Weights of a small mixture-of-experts language model, trained from scratch on English Wikipedia.
Size: 12 layers, width 224, vocabulary 27714, 45.7M parameters.
Experts: 64 experts in each of 11 layers, 64 SwiGLU neurons an expert.
Training: a variant of SOAP for the experts, 4117 steps.
Below are experts of layer 9 (counted from 0) of a mixture-of-experts language model. Rows are named router (the router's row for the expert) and show model dimensions 0-223. Each number is 500 + 50 x the weight over its row's rms, rounded and kept within 0 to 999. Numbers have three digits each.
After each expert's rows: "comes before" lists some tokens at least twice as common just after its tokens as in all text. This comes from a sample of Wikipedia text that the model never trained on. Tokens count by the router's weight.

# expert 15
router:456558497441476621479412459530491494553505446493520442468470505509441487449525520501452413438545555548515585450464465446496515497474506485485551535463405613550548518534469436504571500420448488495452457499595460497504456536441562462453502459557505466584449507491532483544457488498421606477559499365514491492448534530500499453419453585560501438557449525453449410475509532521478574476525434503482514528552479513385468544510483548495551431565597554512560518482463543500441579505511513459473450517603514459483575456554535428528409566459450448412503520610514583480577374478459475433501463563581568533438436536474477441521529475499524516508487552456601525410485439478450541366494
comes before: " was", " is", " were", " are", " had", " has"

# expert 24
router:444426502514457470486515528531491485423547423480508577447520493510446466500476458488464562472518536417520491505518523461416525558439552521543529524458485534556521461497500466399461486569438564446540438521416448460512511540491485474463429463503485516551501549529490587461399593507603512499467519580462530550596545557473464543494532346469437422497478458486569539527492535496422540551485598454577571616432545455525408523538498472379494451453508496433512465465422611457529456583523530501574527435462438531583527508506522538591542514470419468471495486484472490565469581539513575574478531500487538517528461472519469558505474583487552514463670433516482558529424492368535442530556
comes before: " 0", " 1", " |", " 2", " 3", " 4"

# expert 60
router:475500556559513500437473454498418433463546441451482432547419488461525487502402502474486397532564590509528468507518464545501530494509571477496520529440511487510527479474469491518461548499472475399429397602594483603455523587574472569494440535510432576589571482498424486508517515540604529505528503472591496438475499439517499523524525618464475494532464495501434454543530440527420484469461393519596512491380436486416539514427522437525524504607522478468543532542612532508507407560561493466415489452442531528525461523448562574412490480525543528537439508501421474405569529556534552487454496585578427433532498446549520507444496511430505467544512498560583543521484598418445460489540
comes before: " the", " a", " his", " her", " their", " it"

# expert 49
router:473485529582489502544468458452453512481565533437464456522426577504386587499519465470452519477495347533478479502513559531466485531501473486512545427477519535522480551540502549406534481491464488469556533456484537488539488445389524488507460553534509550541402501504507544533582614453549406458455542484387598459514492534506463550613544598535439463573493518479450474461498431536521540505555586487428453477571552505510399453442468538459596479461508497537409487595459526481526402525400459488524482455522427567495571587567469468495540483457537515421441535519474545513480568464497591408461407435494532511525508378462454516456531536449491575437524453433442510554465484570434548538567
comes before: "|", "\n", "-", " ", " Preceded", " Total"

# expert 17
router:584511581532553438534513564506467453467553493439527387606459531488516498493554502506574487439540432488542485483555566471485610534525450474552425467482546460453523490481606551469495454472473468526593558516403478405456487461536474516453477471519549557496454572537524424527503466485365447567455518538448460476471466519433486492444627537466646522468487507524554534538483494401554549517531415524446451385523433499519502483572555604524500491543499401528488420544523483517396430510609500571524522501460460502486486555555510512486495530502579533470439493495502545516439499509516480445498610404560405539553456461569499437464450429504518445485421566429549462444472493556539534579484
comes before: "-", ":", "\n", "=", " Born", " name"

# expert 18
router:463407532593532401471520484504553507390534481507445454545566572441440565495570508446562521517488547391491481520522471545429568539500558450602464603485577477502565504443598464519475473528453492455505517521595414432529494580506426540473506538479458551520534415445521519431526593485609523491470517544591500413480495558475524595397499556477558436453462411537569571491514521449472492507478510503526481564495466515521482547490502404451463429642466503443541498516555510489525411516465548575463543479415483548525435591472509546495450503524514448546458587594424429459576510502559517468474422525576443423584528419461500556484527509449503477526516458483496472550452497414510509512535
comes before: " the", " a", " his", " this", " which", " their"

# expert 63
router:490519435442511633525467445472590394435500485473433544463548420542392442469536571528453481477467620498517516563481491456479447503514483499478491499542449510399530529657434473546594517594452540534386411486598549540521504437493450441449509457595444454526533503483547488442443475498475494531552498478365523542502594463492469548517477462544458420488458506401482457471525540399530560465500560446535500540496516481564460493504448594498540485488462451553530552427495551627549540484554453427458515467595430455550493398509566511495454507488537531399515491506475555475509452537562473480509571441434442550436429547453477397475491508450527473534494513493550501523532486491478559488485
comes before: " |", ",", " (", " and", " as", ";"

# expert 40
router:458551545540537525519442456467491554464505445425481479472460438510427602464487480474587441500515484477436624508500534608592575453542546425482518515511539486601447489404544530470426526413467529504470444510588403543540473593522549476505593527471510515448433374532519516508577563451553504430580507460539462442427560492406500466499478571496570482511554505498483511528580432551477513535415475488580461554514487529453439517457505405500524476575534459453531557488537534482375490507540588406434465477484502514554515575491549496446435467608483487506403557530462527510540560473518559478384517549535545520521580450446489443485459424474508485518519451566571529549409487451519524430456
comes before: " the", " be", " a", " have", " make", " take"

# expert 59
router:448463491461494444551571510487479500437439478473533567503511404424544469539479512521466583442444418464485457555499535483458459504480495481380517546420511499477437455496510550430480461544492495557544490525378451487494490524518419452486421491505500436348578544471502569495449565579577500455382472463456516543520546557468501480530430462457484427494473509563573563578581478573517540526547621485532450547470567511564548621561520439558434547477493462457488507475391587483524537556532519508591416561418483499535560473483453608502505537546400452473484517498591399532467563437503533538507469554497578419545456441512548462459480525521446454480543510594510497445548463468561527534542
comes before: " |", "1", "0", ".", ")", "6"

# expert 56
router:551483520408475579560504459489470430542517513561518502455439413558426442471487506573431484477475608594509566493496468461541431538554536579446529562473448585603524448537533454539506460474529440526413554484534510532407450628550545525510496514523489423603495558462490469517450486479473576559541497450489437458432555474532570488543431526543397477534579487441488401538438540471460538448538504519622447495498485457480519512432470559511607417458493537535556504528528463529467536562472462538487398520520582487486541447545494424506470482464413500554532509501472572410546443520510403453558431547503448489416455425508509517554504536560477499413499576468524494401509479451544553373514
comes before: ".", ",", " of", " in", " and", " on"

# expert 32
router:505534527457484514565530474563446549606547579552527565533449498497402507519510518548504513475522507613458565442513494472567494558564497555430575543522532469507575426590503468464445488491434448493487512506566491482451449486503569511549530498550459436514521420453473498567428398470507485528571447388504447452519523502560543462506483517481508626514535544536437489509461458517487513523539410605487501511492439474401452530507534564558455454537504542546536552483484557521457487437474533556426538552495613468572401524472490515442423514434452481534498504555509580402472425555518386546552510564506467517392368486531494598458429465498434497509491674432558497454523521484450526427487
comes before: " of", ",", " and", ".", " in", " for"

# expert 0
router:461477485471466592489518390488478451547408502540540543468487401495431527424597544528481485377528521477515555497619484506457518510405580505377468566475473535526537490476484469471540501542434485531444572473550566564453401590443461462427465468524483425521504427450499530512482409469574514499550512479495449524434507451492583539427427469554459480568511477482546439502553497475507523492549528496414462537484466471458524592478422566440495477461529534473563589545421574478466505514465513438511513538497592499543574523539441468355433532463456496463587491519538543484545516533430489588565593523530610533545511520514439512540494564552563439438483561452501478509485400465516607438437
comes before: ",", " and", ".", " in", " of", " ("

# expert 36
router:452523433524444439518529503485487440467516555512443468482502561546443472477502396503437545460534479448571482384529549474475509539469560506538581539461428549567480506474425462441526388474532481427586468479424497542558529497429445470518459512504490565565443535517503550477498565444600538531446459507491541476571562553405503523591580422542463510461479434511530526464481550523416486534487552436517501561492569557506418577480536480416502457395551438375471478618473495506419490555538497533512487524548382562603527527537609463505497484522568417403558484529532468594390540460433551522473493446438559523525492448482526535486479573426501526450581479492404481475446522458467529560520
comes before: "|", " 4", " 3", " 5", " 6", " 10"

# expert 57
router:488624496411443449564498487465503439499422543540515524421474588561426477508436583522467454393527557470533471519608493487514433515534491587381496514452424495586529418524468457490591426445524415473500577488511462476437465517515486440548472405577439437527415461566470456546509520439624463507465481472465499550487535553484413473512490624486408497578630567480452456472553482529491491520457506470586483484481407520493559598459575495465507517496511571508538509464425566506529459533508448503506570535537552487514514530501380475481441481441518493495558571448481526529510537512522496554479477466568398504518527424495548463496560563511482482510461541570563498457517516398449549440407
comes before: " in", ".", " for", " to", " by", " at"

# expert 9
router:446536497523418502462477507531417521543537495519430451588472480555527491458521577458498555478514440498480510365501539482453403530446408504533550448419525419529481526456477501505461394524467526477560595449432547492480505414439509510546458566579518469517493494490531533526621578432549402430435492495520566469537416571506487489575522425484605546473482517571443552539418479522505508507499553495565415533421536513534462437454570589478564485388523438460573463521434496521561488577405531473561513493512447571477586555447542400480441503506467523493478547424545497566462520559446568541488429443566568491524568448477529491479520475452498543426435475466489561518475417533418541581552
comes before: " |", " ", "\n", " Votes", " Notes", " Total"

# expert 13
router:556443558574442423437539528561491528391521565513495514540436536575529413515480494426587448491481472458483425565581558564515580513528495554611464499492518499453543556506596526436441498436497598541551478534469408547515510592565515454521439403473457509471535517457468517562471613575559484468457465495489456545523455569487505497488480464498485498591447557477541513531542547442509480488428564460541478591531502446542425551554447486503590543477459446479441520571461523518440444540465594470511486475536447406530568461575515524578423506536466448550461517458464441495456429493481496587477443429525604486571571499497463585585532507495393552439464418614527488477488472491425541513527
comes before: " 0", " 1", " ", " 2", " \"", " 3"

# expert 41
router:567411484525486478545463521530462502423521498441440484548464465418592528492576512548524594510634497532432448502543492493439451452490528484524501410498561495441441597456449586493479438517551533477495549423449538510458529419455487511513517488487585539448550543497542487575626446494447531544488535531576459527552553604436556459488512597437509527593411481423543562490485518397527506577550410438409459447490470568502471569515517446498518516508446445569456511556528451455437551439474509528498552447551518540527439506483508495583441481506491486567460451479458455501426576542613510495548464470547387535563455453465500507568436531554400578456487478470462452549430479569550561511568
comes before: "-", " •", " Succeeded", " Website", "year", " Born"

# expert 2
router:521479481541494414491600569531465515449518471413569483518507499489601527487481487590499593439451467614520465541571499522448448494446500571431496541417498596474476507487446546403470395555541492493569525492429432461447476492444440429440454455494579514421491582482479471535456513459412426548467469535463505513507509571545479517541508517454507443491427516527592527583586466495551544529556501478407456541451459496538533557570446491526506453575507399484481509546459499425499467568573452502572478491498470585448510516457432541475517539537462564536491472549543509504422528526576513594513455530538460525448495378568505442522393583499505404407459572454434467486489409588584560541502
comes before: "-", "\n", ":", " /", ")", "°"

# expert 44
router:453472534581496424471458574444513449526459556512448575465491544549601485472456569512485449552534574588456475514424504545519484558581578454510527479483550498408457484545479442427496537507438489467482481484460465508571491484499619492485457484481517469523559549383565529554589582456466443426629500577510458502514532588509424539542540455495598461479476489526545395540609597518516454496500474459474455476442518422467534478561544395484467565447466546466492433457485594489439490477404479518455537421462506486452541460534467495550461449480553509529462595510505574501480565462467592433414505438554525411552553423442454547511571466469523522473516498386568535487495470575447471579476
comes before: "\n", " The", "==", "The", " In", " He"

# expert 53
router:541552553478472423594477429469458581496518548512518542543493479506425470521490562526568500487532541535468552519579410430529506551579537468470477481524441487477561378636429536578529427477437445568434542557514501486522564522470469469413572451540484466497487444539415549457460402518543579566519432490478459539507524477537482442530503529571498558563560530521484531454495487404514481479502392484514521430541467463419462567569505606509460450504538577589563465395557513480526456546500511575459500608540567533497406476455515439555440502479564513535452549597490510437416456450472415471549473524459416551445441520534454495441486445445546556522497641471562474504507485470517552444472
comes before: " of", ",", " for", " in", " by", ":"

# expert 21
router:561562495464479472528501432547523433560408565542510614580461468569377420462581520516505541442530496480417576453447488512434452526483457581455480578507504577515555515523511579486495522525430538559556504522527565503494429478437369574467461521525484535511467551488565435559464453507485553510522510489360486490406541558483485530493497428557559403536458514481513543511458593417562476539401531485471466492532539428527517453526562501474561446555545421546566542437452474616497514518607453509502500562527455433499564426525481438508462542489551467463574486570469553519515486524479435494503553476597409428496454511560485511450512478419597524504411481513566399472509475473482527440568
comes before: " (", " =", " is", " was", "\"", " –"

# expert 12
router:520535483522484477420506412482438513500467575484442479453490571486489464518532448485618497517501510424492505593510521555470533518544552408477480485510527461500423569477575469470414457555469598546519437488483549511469546572480438477480562453530464528521561397556474488610572481496529482523563476410551509511405395465585498534453531528512528450564420496506513557574491537543475469467466515455557500517470459546529497419503486466463561615614525488462480510447571480427470459379531596492460402531495566480511479509535532519485467541530547548484484376510485512499515527435501515517398439475484482546579566452412445532551443581533372522598504419536544468545446580578381497457512
comes before: " a", " the", " well", " an", " \"", " not"

# expert 42
router:498398458546501409536553525542401531386546487420524462430475481579428478411483545502445569451443548504430527540474479526511365473494538533496446564545511618516509540426563502576437504490542463511516510494499572456448415536501436530478460508494531487521459512461536521477523569540534537485399461509467507515511576527403597546511474575543452468478439482462595463565424510438556458540479509505520462468561475440581512582448457561555500369427406573480508496540436498470541487584498597494530398397554501458465491534507471521514538496544473498562554490541452522493511516439445480511514489497542516471561506512521480458583512558549441554418613506347470478422512462431534534552516
comes before: "–", ")", ",", " |", "),", " –"

# expert 54
router:511568444470468514445494394395498536482498516480435491435505562566448520551514476535567456527462539487493466569529480536450449492536582449480465487510431521537485528488592446494406460532465581551506437473507505493489539582532431499503547445574497562527490403556464477589568547524541484476603470396605474555423428467591492517409510530570535447542443485456505508514499469477450435418520489399594502487456435530546551446503469539509542510623525566566515504364553458456465460387524521517469486556533537511528544545515571479402477495564554551526491408537437504493512498471499509528468409491495454525562559406444418486549470528559433486643530494570558455564501554520444536463480
comes before: " a", " the", " an", " also", " not", " as"

# expert 37
router:487523519578455500398501485451568501518486496475403498539498573602466499485452557450556392471493454495494538536634475481535445624540465481524519532472497485531475493498512467563462494477510508515374507456507471564478400582574587480548514518501459554456516419523548387494609603526527538425565543461547459535590501523459504485527466548530526566482495557590472527522580562500551419573473618494471433504526520489439483528535533510528515524536495517444496519487476550477495522522450490455536517453497433424458559575470462525452526409475515443513524539476439563486447501535469502566476580516550554386573529388454411491505461485454436551568549480529514497507411504458347406596491
comes before: " that", " the", " to", " —;", " it", " \""

# expert 43
router:456445440442446466549483449557487421435495427425423507499498532554446431562453505415532563515504535445505516421487479477480513569454392504525501480462533510525525470502438499487501425522404603564505535496496460491509477491448481470522455537490462564427497571432517466504491619407519534384485438590439533507526566535479584526513485437460539491532486493437492617511462513474553404503476598551552506545453507544466446449526459535421510565441395464497512459417490512537545467577512579505559518453470413523486541518456601520596468511488452380531459577436437451548472493551514524508471464524455620588595534488467475545492564577489486520444561409593472547576482450533460574483519
comes before: " ", "\n", " A", " L", " Chevrolet", " W"

# expert 38
router:529502474430532466485584546540482560508481581531548464479528617596472480409441463537404397568526546564479478519430499583555550455420493458490596501479542473535518505496519479484489537543528523455574568475511439477481466443511564496489406581493543572583479455514476524565505612438516507421466527506451505482591425529528488443556462420537546498511422502586497447584541575483532450530470443429492546453537558434467488432436574465487544514538508530526488537545427454511469388498413472532492578482481521454566536465555487423506519484555548497500579568538503534503451436465499549433493405438483434471510450441527441582546561521456589431462540432403540503544541431467399503552400
comes before: "\n", "==", "===", "|", "The", " =="

# expert 33
router:477480464494485543509533429532444436465443464520405547493468443512501496447447513462516488413529407424526566502558516605433479540485554439466453548470612549513471573592506444497513460469469548539470506536641495495543449574515538450503495479445388581521555431466558452550569572507524521432555433468527449534454519548530544530501508610534517507531416484494564512533459579463513466393465462514510481526562547491529494475491552450449528491403383474500520507391467539552483514519451580497491482572451460510508614462557487565498436570554501466434480492372537523485519497472448486532523524577508600530562583477433442557462554582493483556489487401549485506510414408486451585460574
comes before: " and", " which", " but", " who", " including", " with"

# expert 48
router:445464476463488482515425473475529498551592470542526428558504498638493485589574562466501507438438441445471537490495521459483439666499389550524587405465539558525552541463490453517517396584398471512441490511498557478495441447527411490481418489613543429549561486483466506439513520447483501391475511525454552486561569512569544560517493463537501476503540479501444505512593499584530519496568608507570510476493533412444476544540481548426529431486525517508591444570461522449571446594534508517483454387414521479482501499510505457591445499454384485494503516424442532464450464562466467558559495473485553554522449481448511531528486520472478504509548461400451480602452406487501493526527
comes before: " |", " ", ";", "%", " —", " –"

# expert 28
router:489567584437492475529523579498560485497477478484511555526472554582429445475547534500486488410411483523591482412559478422460495479424482593558566483488401504536567505524499482474614505466581438479486488511477522548421486468430434437491459486528517495481412497467485479589476583496541423496509504435367528465546519550444470494518500437504471528515551465545468501515508597524486517494475549541500466519465465391391362551540555558575508509450556508495518437536376525436491493512527528539540595485551429473515506498484562457545569534429498578448577479472512471592447454493413460520475517467477623479457419555563462468458457549556595513451589533551591442482489448478501580553444
comes before: " |", ";", " 1", " 2", ":", " 0"

# expert 6
router:462515495532473491471521484503526531490463464533595475510493460479531423545462556494439564424490518453542449519551533487465508443396575559522568563535470478422541507459437433459527452417582456509556444471466519403491470464528470519397430516475515434438516498530432580555591535526612431502475442484418517523546514466420570526570533495448516457461569476595494480463557439589445447581470567473551525482528462489467522633472543502455477471475480474469556535611399536533517451474546477527516462446543523526564466550495444524549511525533431500447587492473604473524461521606527444526555462459548525579544453527572475483526415625550532547502552507511519564482504369424560412584443
comes before: " |", "–", "6", ":", ")", ";"

# expert 25
router:479542534419435579516536452505451485539509554520487496530426456575423565508500529564400426475564562524547554519562462467513464519488527568430492532419410544507536455557502501476407516447435460548432455519561412527455450571557463479631482414557422507506488437471392467509481412511554607423576453456524470495455542388541517471502478544502422506536517542417484472519530467479493494433544471519589484526511402535447529538455458576534475445514513520573529540424554551508458504513499488488470552607418512431569540541493482446414467461428446531515624534475426528444539464535506437564511496549519440552480496403518469527492507548492478491613488647488547495466519531452475570478469
comes before: " in", " to", " on", " by", ".", " with"

# expert 61
router:448512539432549503596452594546465485529468401491511571503513480498514526509486546551475480525408528496432405428409468485522435496503502584497503525552527571489505456538402459572555439518519449458501579495530498485468497473503468492464547555492490546459505528508440485503419503473437515478591511546424477560420573525495452534390526420531435523431533485458473587523530461486544533502524456540465580472494552521517569389503550557503595617328523528578427461492551563529549491500513475520470562406460477482507532426493568459508462553514397507570509462480527558440601503422456499467574563580461489450392424561483422458534572450489520470403532461524440587511527499521587529533482
comes before: ",", " York", ".", " University", " City", " State"

# expert 39
router:419422554522469458459521604501436504507425537471484518465453501582537412564487554521493391475510504424491485574493532435457467585437496537475483474457513480443529500462520437416553449589457479537559419485451442451594442538540537468432417479477533420487567468527439514513470511523541479435481461508383509582559508495526491499576436383541493420487492472571557489504619531508529567516488594424507441562496497407543488558516541498485462453501505565444508435602398631480528454513554498527617465458468377467583584531558444555504456541483433512499527484496536555494530560516477603583435567457486561471558526483475522589542503478517487462463570459476477526496472461499472461548503
comes before: " |", ".", " 0", "%", "\n", " +"

# expert 46
router:591536502513444525479534422465491430545546535471433453484468486522447517536513538495492465470509556600512571515540479538577548520553540444433518574452481504536547465531494480482441542577425451569515372497477491560427451584521583607585531424531480481502529437483459432531491457461462644468562522389567575496489453408573543415450521600561498508517501573427473375451531506533485452463518509536565485487467427481475472555482526557513543533550541515492488530454487599424433481482500449449467515552530557439549580550526525511413434434520485518529561479498452565432450434516509406528440485559517528568507431451532447464475440440466498438593462616479593484473494553486489430466517
comes before: " to", " as", " of", ".", ",", " in"